{"num_hidden_layers": 13, "hidden_size": 448, "n_experts": 48, "experts_per_token": 2, "d_expert": 144, "d_shared_expert": 0, "hidden_act": "swiglu", "moe_layers": [1, 3, 5, 7, 9, 11], "router_score": "softmax", "normalize_top_k": true, "routed_scale": 1.5, "balance_loss": 0.00128, "balance_bias": true, "router_z_loss": 0.001, "init_std_router": 0.0388, "lr_router": 0.00044, "vocab_size": 31966, "norm": "rmsnorm", "norm_eps": 1e-05, "tie_word_embeddings": false, "optimizer": "adamw", "learning_rate": 0.000449, "beta1": 0.95, "beta2": 0.99, "max_grad_norm": 1.0, "batch_tokens": [32768, 65536, 131072], "max_seq_len": 1024, "train_tokens": 483200000, "max_steps": 7345, "dataset": "wikipedia_en"}
Below are experts of layer 9 (counted from 0) of a mixture-of-experts language model. Rows are named router (the router's row for the expert), gate (a neuron's input weights, with its number), up (a neuron's input weights, with its number) and show model dimensions 0-111. Each number is 128 + 24 x the weight over its row's rms, rounded and kept within 0 to 255.
Before each expert's rows: a language model's description of what the expert responds to; "mostly gets" lists some tokens that are sent to it at least half of the time. This comes from a sample of Wikipedia text that the model never trained on.

# expert 28
What it handles: Last three digits of years following a split-off 1 or 2, as in 1-976, 2-017, especially Years active fields.
mostly gets: "014", "018", "025", "019", "022", "021"
router [133 119 145 138 139 119 112 152 122 102  99  95 115 116 169 140 172 154 134 129 121 116 173 130 131 151 143 141 130  73 114  71 130 111 143 109  97 145 146  95 101 100 109 122 183 133  90 134 126 127 147 172 133 167 149 109 111 131 117 119 115 122 146  80 114 103 143 131 142 160 121 130 169 116 145 104 122 144  87 109 111 132 140 145 111  90 127 108 124 142 171 131 110 137 120 133 167 118 118 148 162 108 150 145  82 126  95  60 169 136 146 130]
gate0 [136 150 109 132 128 134 157 117 132 167 149 115 184  97 117  75 131 142 142 122 115 130 111 136 102 141  94 108 169 119 143 192 122 133  92  91 171 118 135 156 169 156 124 115 164 126 150 165 176 113 145 107 101 144 148 137 121 158 112 159 135 134 119 178 149  97 116 145 135 133 126 164 145 128 112  88 149 143 134  76 107 142 147 142 129  82 133 158 102 134 137 133 148  70  90 138 142 132 161 172 134  74 132 182 126 112  97 107 123 153 139 133]
up0 [139 143  86  80  97  96 145 114 114 146 106 128  94 107  95  58 168 156 133 159 137 125 142 111 129 133 130  84 149 112 146 138 171 113 111 131 121 133 120 137 189 136 110 126 135 120 142 172  99  87 117 150  82 159 145 101  81 139 124 154 146 124 109 166 113 117 128 130 124 131 125 111 149  98  69 119 126 174 112 102 124 127 143 125 142 130  95 141  93 108 121 149  94 117  83 153 127 108 147 132  79 114 112 145 166 104  60 111 148 144 108 104]
gate1 [105 101 128 146 150 118 139 137 100 133 103 127 134 137 115 115 119  93 109 106 103 161 137 149  87 105 159  97 140 110 160 151 153 154  87 133 121 140 115  54  88 147 190 135 137 120 132 144  92 138 137 139 132 141 112 122 143 183 151 117 110 160 126 118 112 149 159 104 126 145 134 123 127 139 129 158 122 100 175 149 124 108 139 121 109 148 118 134 151 115 143 126 112 163 102 139  97 133  96 121 156  76 128 174 163  89 107 147  98 133  92 112]
up1 [179 129 130 122 101  70 112 103 115 109 154 147  92 127  83 157 125 131 111 121 145 163 105 123 145 106 131 142 133 133 119 132 138 123 102 112  99 134 156 145 120 131  83 182 121  94 126 104 137 122 122 143  99 104 121 119 130 189 130 102 147  68 106 150 130 113 112 137 108 139 124 140 140 140  80 125 123 153 157 120 148 103 141 121 120 147 111 157 176 109 122 108 146  74 103 109 107 168 135 130  74 146 138 139 153 124 103 128 155 131 186 123]
gate2 [145 120 145 166 125 105 129 147 158 105 160 131  94 123 125  75 125 129 123 155 152 132  95 118 166 129 134 134 119 138 101 162 128 131 114 164 153 105 145 106 120 142 110 167 128 127 170  92 140 174 121 127 143 114 147 140 104 171 154 144 122 128 141 151 141 211  95  24 140 143 174 124 172 127 113 139 138 128  89 124 108 132 119 123 164 109 120 134 147 108 118 159 147 133 128 103 118 147  82 150  91  91 127 142 104 144 127 109  79 114 124 169]
up2 [181 102 141 162 106  82  91 146 101 121 169 124 121 169 108 145 173 160 143 160 147 132 175 138 168 117 139 132 107 124 114 135 133 112 135 149 150 101 129 129 156 107  94 169  90 144 107  96 117 130  39 154 145 142 136 148 104 131 114 155 131  97 172 158 105 140  67 132 140  98 147 111 149 124 117 125 131 138 153 175  79 125 122 136 130 140 134 122 115 121 126 152 148 138 146 161  88 126  88 156 123 132 114 112 103 170 115 115 112 145 129 118]
gate3 [141 121 139  98 112 118 149 119 108 130 113 149 138 126 123 112 166 148 107  85 143 145 149 118 106 135 148 112 156 115 150 134 148  75 198  92 131 155 135 127 131 128  91 161 134 111 125  90 142 126 148 140 126 101 128 120 117 107 118 134 128  90 146 122 150  88 120 120 146 148 171 143 114  92 128 119 141 101 117  60 120 126 141  84 134 187 106 141 160 127 135  81 166 132 138 132 107  62 140 135 129 151 124 142 147  78 126 114 152 134 172  79]
up3 [129 110 131 142 135 134 139 114 110 119 176  71 114 129 110  98 100  97 104 168  95 140 100 105  77  93  92 111  99 129 145 122 135 134  87 147 125  79 131 106 111 109 187 149 142 108 143 169 186 138 125  89 129  96 111 153 108 131 148 146 149 156 151 124  86 178 164 126 128  90 102 134 172 138 159 146 128 155 131 159 164 149 147 123 158 129 134 151 126 144 113 142 116 103  90 126 122 170 145 126  91 137 119 162 128 198 138 132 113 131 138 156]
gate4 [133 163 110 110 125  99 145  98 131 126 107 127 113 103 141 130 107 109  95 173 141 149 136  98 116 127 174 139 112  91 100 129 153 138 105 147 143 134  94 127 126 141 163 101 117 126 170  84  88 137 116 141 122 137 130  99 146 105 104 110 118 144 142 116 156 131 131 149 107 184 117 130 181  94 130 139 174 139 150 129 155 118 131  92 183 136  94 149 135 192 137 109 142  73 127  88 133 137 105 161 108 139 120 121 151  65 113 118 118 108 125 127]
up4 [108 111 132 138 133 148 153 125  91 153 112  62 110 118 111  95 144 151 130 122 145 103 127 165 151 113 144 114 166 197 126 125 109  90 144 152 164 108 156 105 105 125 139 138 121 114  96 108 166 121 159 139 129 121 142 143 142 133 152 138 129 124 139  73 175 129 146 117 126 109 159 134 142 154 110 135  78 161 154 117 133 113 147 140 151 204 164  94 103 133  84 162 137 158 172 122 107 113 144 112 110  87 131 100 122 166 161 100 100  67 157 142]
gate5 [158 111 123 124 156 114 114 121 139  71 156 105 141 152 144 183 139  86 103 123 150 110 132 120  92 104  96 142 127 131  75 124 211 112 125 109 128  84 151  70 141 118 200  88 150 134 125  86 146 127 132 138 105 125 139 148  80 139 104 114 132 133 131 144 105  89 140  83 127 149 123 120 106 139 117 112 117 153 123 148  93 131  83 161 141 124 136 103 117 132 150 100 119  78 137 115  84 142  75 152 127 103 165 103 172 149 143 145 148 115 111 144]
up5 [128 113 163 122 116  88 119 120 126  70 103 100 117  98 138 144 151 127 134 123 169 130 139 132 117 114 112  97  82 106 126 125 173 148  79 126 119 109 119 115 124 124 142 120 131 151 147 100 150 149 119 109 189 129 118 140 129 159 130 167 131 169 130 124 118  94 119  95 122 134 136 166 170 142 146 101  73 125 134  78 138 120 133 134 112 121 153 109 130 132 115 130 145 134 129 144 139 139 138 138 129 147 101  83 135 104 121 101 153 115 120 114]
gate6 [157 150 134  83 134 157 151 137 120 136 110 134 121 141 103 150 103 136 137 145 157 104 138  95 174 113 123 122 120  53 126 187 145 157 127 137 153 137 115 133 155 157 139 148 162 117  98 130 111 115 146 111 134 145 131 107 119 149  70 136 119 124 144 147 174 161 110 125 127 108 178 150 130  92 136 127 152 138 135  78 106 114  95 149 145 116 108 131 102 162 123 134  83 115 124 129 129 108 123 142 105 161  92 127 136  85 137 102 139 126 173 123]
up6 [124 118 161 133 139 190 185 113 111 142 104 137 149  89 110 150 149 116 120 123 105 137 144 124 135 138  97 137 139 140 142 141 103 102 147 132  94 188 151 135 110 127 107 148 122 134 108 142 118 154 183 120 121 125 132 100 148 149 151 165 123 136 125 165 183 132 165 127 129 144 120 154 145 107 106  91 136 120 181  62 166 119 121 128 134 128 120 131 128 121 107 129 157 130 103  94 151 131 146 134 114 124 112 118 161  69 114 120 128 133 169 153]
gate7 [118 121  86 125 162  89 100 114 177 110 113 126 109  77 144 113 150  91 121 112 117 157 129 119 143 130 122 102 130 143 157 109 103 127 120 115 135 109 137 103  70 106 104 116 144 113 126  87 120 117 115 107 140 140 127 164 119 153 147 142 106  83 158 140 147 143 114 114  98 146 126 134 134 118 200 141 109 119 138 131 168 124 139 108 129 150 137 131 139 149 159 132 134 105 140 141 112  83 163 161 111 103 127 141 118 110 108 105 108 109 157  96]
up7 [119 109 117 102 175 162 108  91  91 102 151 147  88 134 166 179 130 100 148 116 138 133 106 139 106 122 133  90 156 129 171 107 124 143 142 162 133  93 129  82 136 124 131  94  83 103 137 117 148 149 104 128 122 106 126 146 151  99 140 190 142 145 130 106 125 174 183  85 148 121 131 126 130 137 174 117 124 157 132 174 156 142 122 130 128 107 155 105 134 105 121 113 139 133 123 120 118 123 117 153 116 146 149  83 177 111 127 120 109  71 106 108]
gate8 [121 112 149 166 124 122  79 115 112 126 107 115  88 120 146 152 123 134 140 113 143 108 104 121 138 108 167 120 194  94 113 137 118 131 133 138  93 180 116 128 136 133 132 149 127 138  98 159 160 109 135 135 119 117 159 133  95 154  99  97 126 185 153 126 135  92 121 168 128 186 125 109 167 131 137 122 124 108 144 135  93 111 155 165 142 118  76 103 112 114  83 117 145 148 127  85  85 147 105 106 152 120 142 149 141 113 107 124  99 150 134 148]
up8 [160 120 121  72  98 115 139 123 103 104  79 186 136  56 134 107 113 136  98 133 139  83  95 148 121 124 128  86  88 131 124 144 132 161 100 146 130 123 114 132 115  87 134 148 111 129 126 129 115 115 107 105  99 124 124 118 100 129 141  95 157 163 136 116 164 121 143 148 133 130 114 146 149 122 100 128 142  93 140 159 182 133 122  95 166 107 114 134 137  92 109 159 167 149 140 110 161 129 109 112 101  97 128 130 137 121 105 129  88 131 132 130]

# expert 42
What it handles: The definite article, especially after commas or is/known as (, the; is the), and head nouns like project, bird, film.
mostly gets: ", the", "; the", " is the", "s, the", "), the", " based on the"
router [ 96 104 104 157 125 127 171 160 153  92 111 121 101 111 171 162 153 180 145 145  89 146 141  98 122 166 181 176 174  87  92  99 138 129 128 124 130 142 146  90 116 111  94 143 141 145 103 148 139 111 118 157 163 146 125 112 106 128 123 108 101  94 146 107 137 138 130 124 157 169 116 162 126 131 148 124 142  87  86  95  96 145 123 169 128  87 126 112 109 153 129 131 141 133  78 106 133 101 128  93 138 109 143 141 106 104  97 115 131 102 143 146]
gate0 [108 127 127 129 106  81 136 173 157 135 118 125 158 133 139 123 142 122 131 156  96 116 138 153 125 111 133  82 127 116 100 104 158 129 144 125 114 128 129  89 101 149 140 123 118  61 127 146 112 105 155 115 113 150 120 113 127 114 122 123  77 109 153 117 107 130 126 113 144 152 134 132 157 111 135 127 130  98 138 113 133 129 121 147 132 134 144 176 102 117 134 150 140 188 128 116 165 134 133 161 114  98 127 164 157 137  98 105 122 102 140 135]
up0 [154 131 147 104 155 149 124 116 161 173 137 126 131 100 114 107 134 129 156 111 173 122 142 102 166 206 157 198  80 157 136 175 119  58 106 110  76 145 100 135 113 110 100 109 125 133  96 188  98 116 144 117 146 151 147 136 133 135 124 110 184 153 158 132 148  96 191  90 129 123 140 127 129  92 132  75 118 158 106 134 151 118 114 100 105 122  98 116 145 152 124 124 102  65  93 129 116 114 116 105 129 120 106 120 107 117 125 140 144 139 157 131]
gate1 [157 155 138  98 136 115 109 157 153  96 153 117 155 148 152 130 130 165 136  58  94 130 139 126  84 121 106  96 129 143 154 118 153  88  88 152 114 101 129 113  97 130 100 114 120 104 130 111 184 146  92 162 143 121 113 124 141 121 141 178 130 177 112 135 163 135 135 131 159 181 118 130 159 171 109 127 125  81 140 143 160 143 158 142 127 134 121  98 124  97 105  62 148  96 144 141 111 123 117 139 187 152  80 116 152 125 156 102  98 125 153 113]
up1 [ 82 121 116 154 166 126 121 112 159 119 154 106 203 160 117 111 114 129 132 157 148 165 108 163 101 148 100 170 141 121 100 129 134 109 101 107 132 129  71 125 149 144 104 127 147 116 134 159  93 175 123 114 116  82 122 145 110 154  93 179 127 122 142 121 118 110  91  91 101 116 136 116 130 115 136  87 126 135 174 129 116  99 104 120  98 138 130 138 154 140 130 127 133 108 126  94 115 104 141 104 122 112 119 140 120  69 152 139 109  74 125 150]
gate2 [129 135 127 106 101 136 136 120  95  92 100  99 148 104 143 156 158 113 129 112  97 141  80 167  99 117 160  99 123 146  81 120 106 128 119 147 127 101  89  99 121 116 155 138 137 139 189 104 104 170 160 126 114 174 115 105 121 128 110 152 151  86 115 132 139  87 113 138 115 114  81 122 122 118  94 124 153 164 132 107 131 178 138 141 138 154 118 152 171 131 186 151 138 132 120  77 128  95 130 145 103 111 176 115 129 148 122 144  86  78 119 129]
up2 [108 119 161 141 148  93 143  96 145 171 159 176 109 141  62 117 135 163 137 111 120 145  90 118 148 147  85 156 117 127 123 131 147 120 121 138 119 146 140 141 124 107 165  82 147 111  79 116 140 138  71 117 114 140 154 136 129 150 146  94 124 148  89 133 137 136 131 165 143 145 121 136 140 107 144 129 123 139 129 130 119 103 136 119 117 108 105 113 131 124  99 119 110 105 116 113 147 118 116  90 129 128 118 140 101 127 130 130 136 125 115 135]
gate3 [139 122 113 130 158 143 143 136 121 104 124 100 138 105 142 108 132 183 158  90 179 116 162  81 129 137 120 143 144 143 120 127 143 177 133  53 135 119  95 122 150 125 123 107 172  83 126 160 136 134 113 162 120 114 162 138 102 150 146 120 133  94 122 147 138 110 143 146  98 146 134 152 105 109 136 146 120 138  86 138 140 129 143 120 113 137 136 117 154 122 127 147 156 154 153 162 128 121 114  83  94 128 134 142  94 105 122 140  82 145 130 154]
up3 [126 123  80 108 169 114 108 126 127 166 157 120 164  76 142  68 136  75 139  86 127 115 159  87 173 158 139 114 109 134 141 175 144 129 149 121 164 130 129 158 154 144 144  87 109 122 141 159 112 142 125 113 144  84 120 115 116 139 128 118 160 143  79 113 121 131 155 122  50 123 142 143 149 102 119 101 156 111  94 102 142 129 127  81  98  83 123  95 132 165 129  90  93 158  91 105 102  95 144 161 144 112 122 124 135 124 115  83 112 110 104 102]
gate4 [142 111 129  99 104 138 166 122 111 172 139 103 140 116 114 140 125 141 145 133 133 140 151 154 132 124 160  91 132 125 153 117 162 131  92 162  91 159 133 153  86 110 164 110 148 123 110 134  99 124 126 156 118 115 141 135 146 135 132 118 173 164 134 141 112 100 144 135 118 136 147 116 148 160  96 121 128 132 106  94 147 132 107 115 131 139 124 119  70 150 130 131 172 147 115 141  91 171 164 142 131 114 165 104 111 133 135  92  83 134 133  93]
up4 [103 140 123 128 130 139 136 124 130 167 140 131 150 112 117  97 130  96 165 105 109 134 117 135 105 155 117 140 104  83  96 126 112 102 142 130 110 163  96 137 129 146 122 130 150 113 105 104 108 127 163 100 152 146 134 100 133 184  96 131 100 114 152 109  99 139 155 105 196 135 102 156 137  91 103 116 148 153 188 157 170 136  98  91 158 117 146 129 115 155 144  98 129 127 137 100 151 151 120  97 138 109  81 135 114  99 140 141 106 161 169 135]
gate5 [106 136 128 151  84 114 104 160 101 150 110 155 125 110 119 132 123 106  85 138 121 127 156  70 146 150  94  88 158 135 147 151 102 101 120 118 133 139 143 122 157 102 100 144 177 170 152 156 153 120 115 136 104 158 133 142 163 161 148 112  85 160 157 126 149 117 112 111  98 143  86 114 143 133 138 111 105 113 126 147 123 125 126 157 106 157  95 108  97 165 152 106  90 122 122 140 149  94  92 146 185 129 103 135 119 135 179 116  86 151  82  93]
up5 [122  83 114 138 111 132 120 210 111 142 108 126 132  77 140 141  92 146 110 117 120 128 144 125 105 150 132 136  96 120 120  96 154 100 133 119 131 175 167 142 118 126 148 131 166 168 114 135 128 132 118 126 120 107 165 161 119 138 153 100 114 137 103 120 156 138  93 121  94  96  89  98 121 145 127 108 105 157 105 156 136 155 108 117 136 137  91 102 160 119 152 118 108 105 159  93 137  80  97 140 137 149 109 148 114  96 164 106 104 112 111 139]
gate6 [154 132 123 126 112 121 137 152 171 136 103 140 129 178 140 133  88 132 130 136 134 100 172 119 166 114  96 146 147 132 121 122  70 137 137 102 113 122 123 102 142 133 120 114 108 138 174 181 152  85  94 135 172 127 107 156 136 149  96 173 135 137 104 144 140 155 122  92 126 130 134  97 124 103 109 106 150 140 150 149 140 135 135 162  91 108 114 111  92 147 145 149 104 101 125 156 134 122 100 107 133  85 124 128 112 167 108 143 118  72 164 170]
up6 [137 152 124 142 131 140 154  99 143 145 142 113 109 121 121 102 103 117  83 127 157 132  84 115 155 111 119 125 100 126 128 203 124 103 160 151 142  87  87  96 156  81 129 118 146 103  95 123 178 148 130  81  83 120 165 126 153 171  97 124 116 132 115 147  96 124 132 141 136  91 135 153 128 172  87 119 142 155 117  94 137 138 115  97 128  92 139 126 123 115 146 114  79 129 145 128 101 118 174 116 111 156 136 162 141 106 122 135 129 120 160 163]
gate7 [127 164 127 132 117 136 159 100 145 168 105 156  81 106 171 113 109 115 109 108 124 126 156 151 160 114 167 178 137 103 122 126 134 107 176 107 144 160 125  89 131 109 146 131 154 180 143  92 128  72 131 119 158 150  93 150 136 122 126 109 140 136 148  99  69 119 137 129 169 114 124 175 138 108 146 115 110 135 109 157 105 108 123 148 131 127 146 132 111 126 161 152 121 163  97 104 136 123 101 149 126  87 137 148 149 172 141 111 162 133 108 142]
up7 [116 163 152 142 145 114 154 116 105 165 110 123  80 113 163 129  82 133 144 147 137 127 151 138 126 126 151 119  92 176 136 151 116 122 180 111 169 142 131 113 124 148 111 113 150 137 130 116 124 123 151  98 145 165 118 140 114 142 114 154 119 104 164 140 104 150 124 147 139 162  96 150 127 106 184 126 130 159 139 128  96  66 120 117  77 141 146 135  71 132  99 122 105 107  70  74 125 106 143 153 130 113 163 124 162 132 163 125 154 100 150 106]
gate8 [129 148  88 135 103 114 121 149 110 107 164 138  94 115  87 154 123 156 132  83 113 133 102  97 149 117  91 147 144 109 124 109 140 152 115 131 126 124 134 116 151 138 158 147 189 105 154  89 106 150 117 130 131 178 177 126 157 171 128 132 106 130 122 106 174 118 115 101 114  78  74 137 141 155 135 133 113 125  96 125 145 139 116 126 116 166 135 142 171 111 139 100 126 100 105 135 133 107  98 113 143 169  74 146 118 154 105 145 119 103 119 150]
up8 [120  82 121 135 119 148  97 136 145 125 103  95 130  86 138  85 161  98 132 127 122 104  80 127 127 182 117 161 130 106 128 141 138 113  82 100 146 137 141 112 109 107 111 160 142  93 127 119 118 126 122 120 117 108 110 138 148  77 147 115 164 189  69  70 149 132 108 112 123  79 160 124 135  90 107 146 122 116 145 145 166 157 190  82 148 139  87 114 152 108 150 136 125 100 116 143  96 148 122 119 121 112 111 121  84 105 116  99 157 153 123  77]

# expert 41
What it handles: Determiners like this, that, all, every, first, one of the, usually preceding time nouns such as day, year, season.
mostly gets: " this", " the first", " at", " one of the", " all", " one"
router [138 136 125 110 119 149 125 164 124 126 117 125  80 133 170 112 128 142 156 153 117 117 136 131 170 142 126 144 169  82  98 115 123 135 125 134 105 143 143 109 110 124 138 131 148 146  86 180 134 117 141 164 161 170 137  94  91 145 122  97  81 125 148  91 111 119 160 134 152 177 147 128 145 124 137 138 175  97 122 125  80 130 153 144 136 114 117 129 139 137 146 152 150 122 116 110 127 131 129 141 134 127 158 140  80 118 109 100 152  96 166 151]
gate0 [155 135 127 158  95 131 132 180 112 124 107  86  95 166 110  77  84 139  92 126 140  72 122  78 152 135 144 113 137 104  97 135 136 146 108 118 137 104 110 130 106 125 116 133 117 138 125 141 163  92 125 142 150 115 102 129 105 118 119 181 113 145 104 122 169  96 137 142 109 186 116 138 137 132 115 147 128 139  99 118 111 124 172 150 171 121  98 147 115  85 125 136 122 136 163 145 107 153 112  96 190 146 150 133 117 163 114 110 112  98 119 109]
up0 [145 100 112 149  67 154 131 138  97 154  97 141 115 134 118 110 157 111 140 150 130  84 199 125 141  96 123 124 114 139 111 130 138 149 165 102 117  86 140 146 125 159 165 148 105 119 116 135 115 132 173 176 115 180 147 136 126 141 117 126  83 139 141 110  89 127 129 137 156 109 145 146 121 111 130 113 135 150 160 140  87 109 148 131 117 101 109 103 128 128 116  99 138 124 158 110 139 134 131 126 143 113 143 115  99 139 132 148 139 118 147 131]
gate1 [ 86  94 107 144 121 181 177  99  95 132 166 115 123 103 117  85 146 112 138 142 153  99 167 132 116 128 110 186 134 162 112 144 167 131 121 102 119 129  90 159 163 126 138 102 123 116 104 122 139 128  82 121 125 148 137  94  98 125 155  73 122 114 123 123 101 116 163 141 127 133 115 104 104 171 104 126 150 152 106 129  94 147  95  95  94 118 145 166 105  96 125 122  97 160 126 188 175 132  96 127 108  95  93 114 126 131 135 111 148 128 146 139]
up1 [132 148 153 141 130 111 144 135 102 135 147 121 186 156 106 141 122 135  89 119 169 131 138 111 133 143 172 162 162 118  70 144 112 113 131 144 160 156 160 141 124 124 137  95 168 119 136 124 153 124 152 118 121 175 123 135 124  87 130 113 119 121  80 137 138 130 117  99 122 137 106 143 144 131 134 122 104 117  98  95 105 163 151 109 154  89 117 135 104 101 112 152  63 126 118 152 147 130  99 135 136 113 113 121 142 184 161  88 154 130 114 132]
gate2 [134 119 114 104 133 169 147 101 136 125 124 153 125 125 149  69 159 142 147 169 124 103 131 114 154 140 149  92 128 115  88 141 121  87  96 107 115 106 113 151 169 134 162 135 142 104 108 167 148 106 164 105 141 121  72  77 106 191 119 132 146 138 115 147 124  90 142 104 131  98 118 113 101 116  74 170 145  96 117 133  95 145 104 145 100 110 145 132 123  95 163 138 162 105 140 144 123 113 114 125 154 132  85 141  99 124 130 124 159 103 127 166]
up2 [138 145 118 169 131 125 140 134 162 145 135 141 113 128  72 139  86 142  99 109 112 136 149 113 138 132 102 118 167 168 150 131 138 124 152 143 140 109 121 115 109 112  54 120  80 158 146 115 108 111 117 134 130 134 147 142 143  99 137 132 136  89 130 124 117 172 131 105 109 160 117 161 162 116  95  90 123 154 111 118 133  96 149 137 117 132  97  95 141 144 143 130 130 176  84 123 126 100 130 146  83 127 124  97 183 132 132 143 139 101 108 123]
gate3 [138 114 128 138 110 127 116  89 129 130 112 135 111 132 172 154 102 151  95 129 131 103 165  83 155  95 148 159 132  82 145 167 161 120 109  75 140 119 104 144 131 121  89 112 152 140 138 130 163 136 162 137 112 171 113 119 161 179 135 118  99 132 133 136 126 128 139 139 181 106 121 128  87 166  89  89 130 162 135 119 131  99 173 182  82  84  63 155 122 152 123 138 168 106 136 128 127 151 104 140 143 124 116 126 125 134 143 115 164 141 141 161]
up3 [126 163 154 136 133 111 148 126 135  67 112 140 108 120 134 191 122 111 128 132 106 178 148 136 109 147 118  89 122 132 122 102 120 147 109 111 114 169 182 121 106 148 136 149 145 107 134 135 160 136 127 122 141 158 107 118 127 167 108 147 145 121 121 155 119 136 134 105 181 132 103 158 117 147 130 161 162 156 146 124 147 135 114 118 112  96 120 126 111  98 111 160 103  96 143 183 124 124 146 141 120 133 128 134 119 146 167 171 104 160  82 156]
gate4 [144  91 157 135 120 129 175 129 144 148 117 108 151  98 157 153 132  87 122 150  70 158 137 145 171 122 108 111 127 128 114 103 148 123 105 131 118 167  92 130 104 123 125 109 141 139 108 131 179 126 132  69 147 143 156 142 144 130 102 147  94 148 135 152 148 137 173 112 132 167 127 118 111 100 147 120 125 155 127  68 147 136 149 135 151 143 113 172 165  80 115 118 103 134 131 162 108 127 129 136 153 123 169 134 142 135  98 160 123 115 165 116]
up4 [164 113 112 116 104 128 110 152 147 123 108 154 146 136 121 120 108 155 156  70 112 145 157 119 105 135 150 110 111 127 114 140 112  99 179 112 157 106 145 137 136 177 114 151 103 143 132 145  89 135 141 147 118  80  82 119 107 104 159 175 151 125 132 111 108 139 106 136 136 108  95 132 127 166  67 121 109 104 101 161 119 151 125 129  61 110  79 138  97 175 178 122 131 146 119  73 154  93 113 125 144  68  68 105 155 137 116 138 161 136 124 124]
gate5 [117 116 104 106 143 153 127 117 128 142 139  80 129 123 142 116 154 121 157 179 149 130 136 101 102 112 145 140 151 137 156 101 104 103  90 132  99 136 104 114 113  79 142 154 160 117 108 156 117 164 147 134  97 130 136 157 137 133 125 109 143 129 100 118 175 101 121 153 180 159 145 125 139 156 142 127 107 120 127 107 118 134 111 172 140 161 124 147  95 154 152 103 141 137 145 150  88 114 145 103 133 152 122 124  99 102 135 133 148 109 172 175]
up5 [148 124 114 103 111 121 124 112 141 120 179 119  96  77 125 145 138  86  92 169 134 106 163 137 147 143 188 134 105 165 138 159 108  95 129 113 122 106 140 147 122 105 123  82 100 140 113 113 119 128 112 113 139  72 129 130 112 171 132 109 126 173  64 109 165 105 144 135 124 113 153 129 144 111  55  99 129 143 157 175 147 110 142 151 110 150 150 132 125 126 105 154 162 186 151 166 168 132 135 137 130 166 120 142 116 128 107 128 152 128 148 177]
gate6 [155 141 148 149 117 128 154  89 139 161 147 135 146 159 152 105 126 144 123 147 126  73 153 120 121 142 132 132 158 138 154  87 102 128  86 125 137 156 130 163 104 115 110 133 123 115 115 173 159 156 120 139 132 123 100 129 139 139  93 151 133  99 134 117 143 114 114 139 112 124 130 133 102 145 115 109 108 126 130 130 115 120 156 140 160  71 131 140 114 122 110 161 158 156 138 157 128 103 152 167 119 125 161 139 141 136 110 177 142 112 140 166]
up6 [146 128 181 129  73 118 165 129  90 163 140 101 122 126 180 123 101 154 136 140  71 141 100 146 152 112 118 110 109 106 155 106 123 155  84 167  95  92 139 151 143 126 137 149 140 156 166 130 150 151 154 125 124 100 108 163 151 155 130 104 142 140 163 146 100 177 136 149 166 150 111 153 150 141 110 122 123 146 114 110 139 134 172 127 168 137  99  83 100 168 122 144 167 128 121 117 102 121 118 145  99 107 141 104 123 105 143 117 138 130 156 170]
gate7 [185 111 139 153 133 141 145 127 121 122 103 103 127 123 136 167 131 124 125  96 140 103 159 103  99 103 113 117 123 122 173 131 122 141 145 112 107 118 152  99  89 155 139 151 160 117 115 131 129 115 158 137 125 139  81 130 153 144 107 113  65 129 132 145 147 151 120 138 175 107 136 172 115 157 128 123 121 149 154 122 170  99 131 156 107 125  90 171  84 124 149 138 134 119 111 115 119 139  77  98 152 132 135 125 139 153 111 140 146 152 105 123]
up7 [ 88 110 149  92 134 141 111 121 156  90 124 124 166 107 144 137 165 142  62 114 178 140 103 175 158 110 135 148 114 133  86 116 167 128 166 130 128 132 105 144 138  83 161 136 126 123 164 119 119 126 116 104 114  93 152 113 130 103 131 144 132 131 130 105 125 128 110  83  86 123  94  93 145 151  63 113 128 136 100 125 117 129 120 126 148 119 171 159 143 130 143 141 145 100 121 133 121  93 149 141 129 101 135 121 133 123 129 142 145 129 123 127]
gate8 [107  72 108 139 108 132 164  79 157  94 119 120  95 159  92 115 190 121 129 177 104 153 149 117 120 100 157 165 151 135 128 129 110 136 168 145 111 138 127 118 108 123 111 100  92 145 100 133  99 164 118 106 148 130  88 119 108 116 154 156 127 107  88 191 147 106 119 156 150 122 143  97 164 116 114 123 186 132  90 115  80 136 108 164 177 124 134 109 167 115 128 122 156 140 101 132 136 112 118 157 112 152 142 144 120 107 140 125 141 106 151 160]
up8 [116 120 126 154  86 141 135 108 128 129 128 105  99 128  95 156 120 125 142 145  90  79 148 110 105 107 134 130 144 152 102 108 154 101 170 139 138  85 170 108  69 106 155 124 160 139 130 164 148 107 149 155 127 145 107 121 135 156 118 108 128 107 112 130 116 119 102 131 122 137 149 155  95 144 149 145  88 144 111 109 105 102 153 166 124 130 132 159 113 100 139 182 166  82  71 118 161 148 117 146 115 102 168 124 140 146 138 114 154 136 122 178]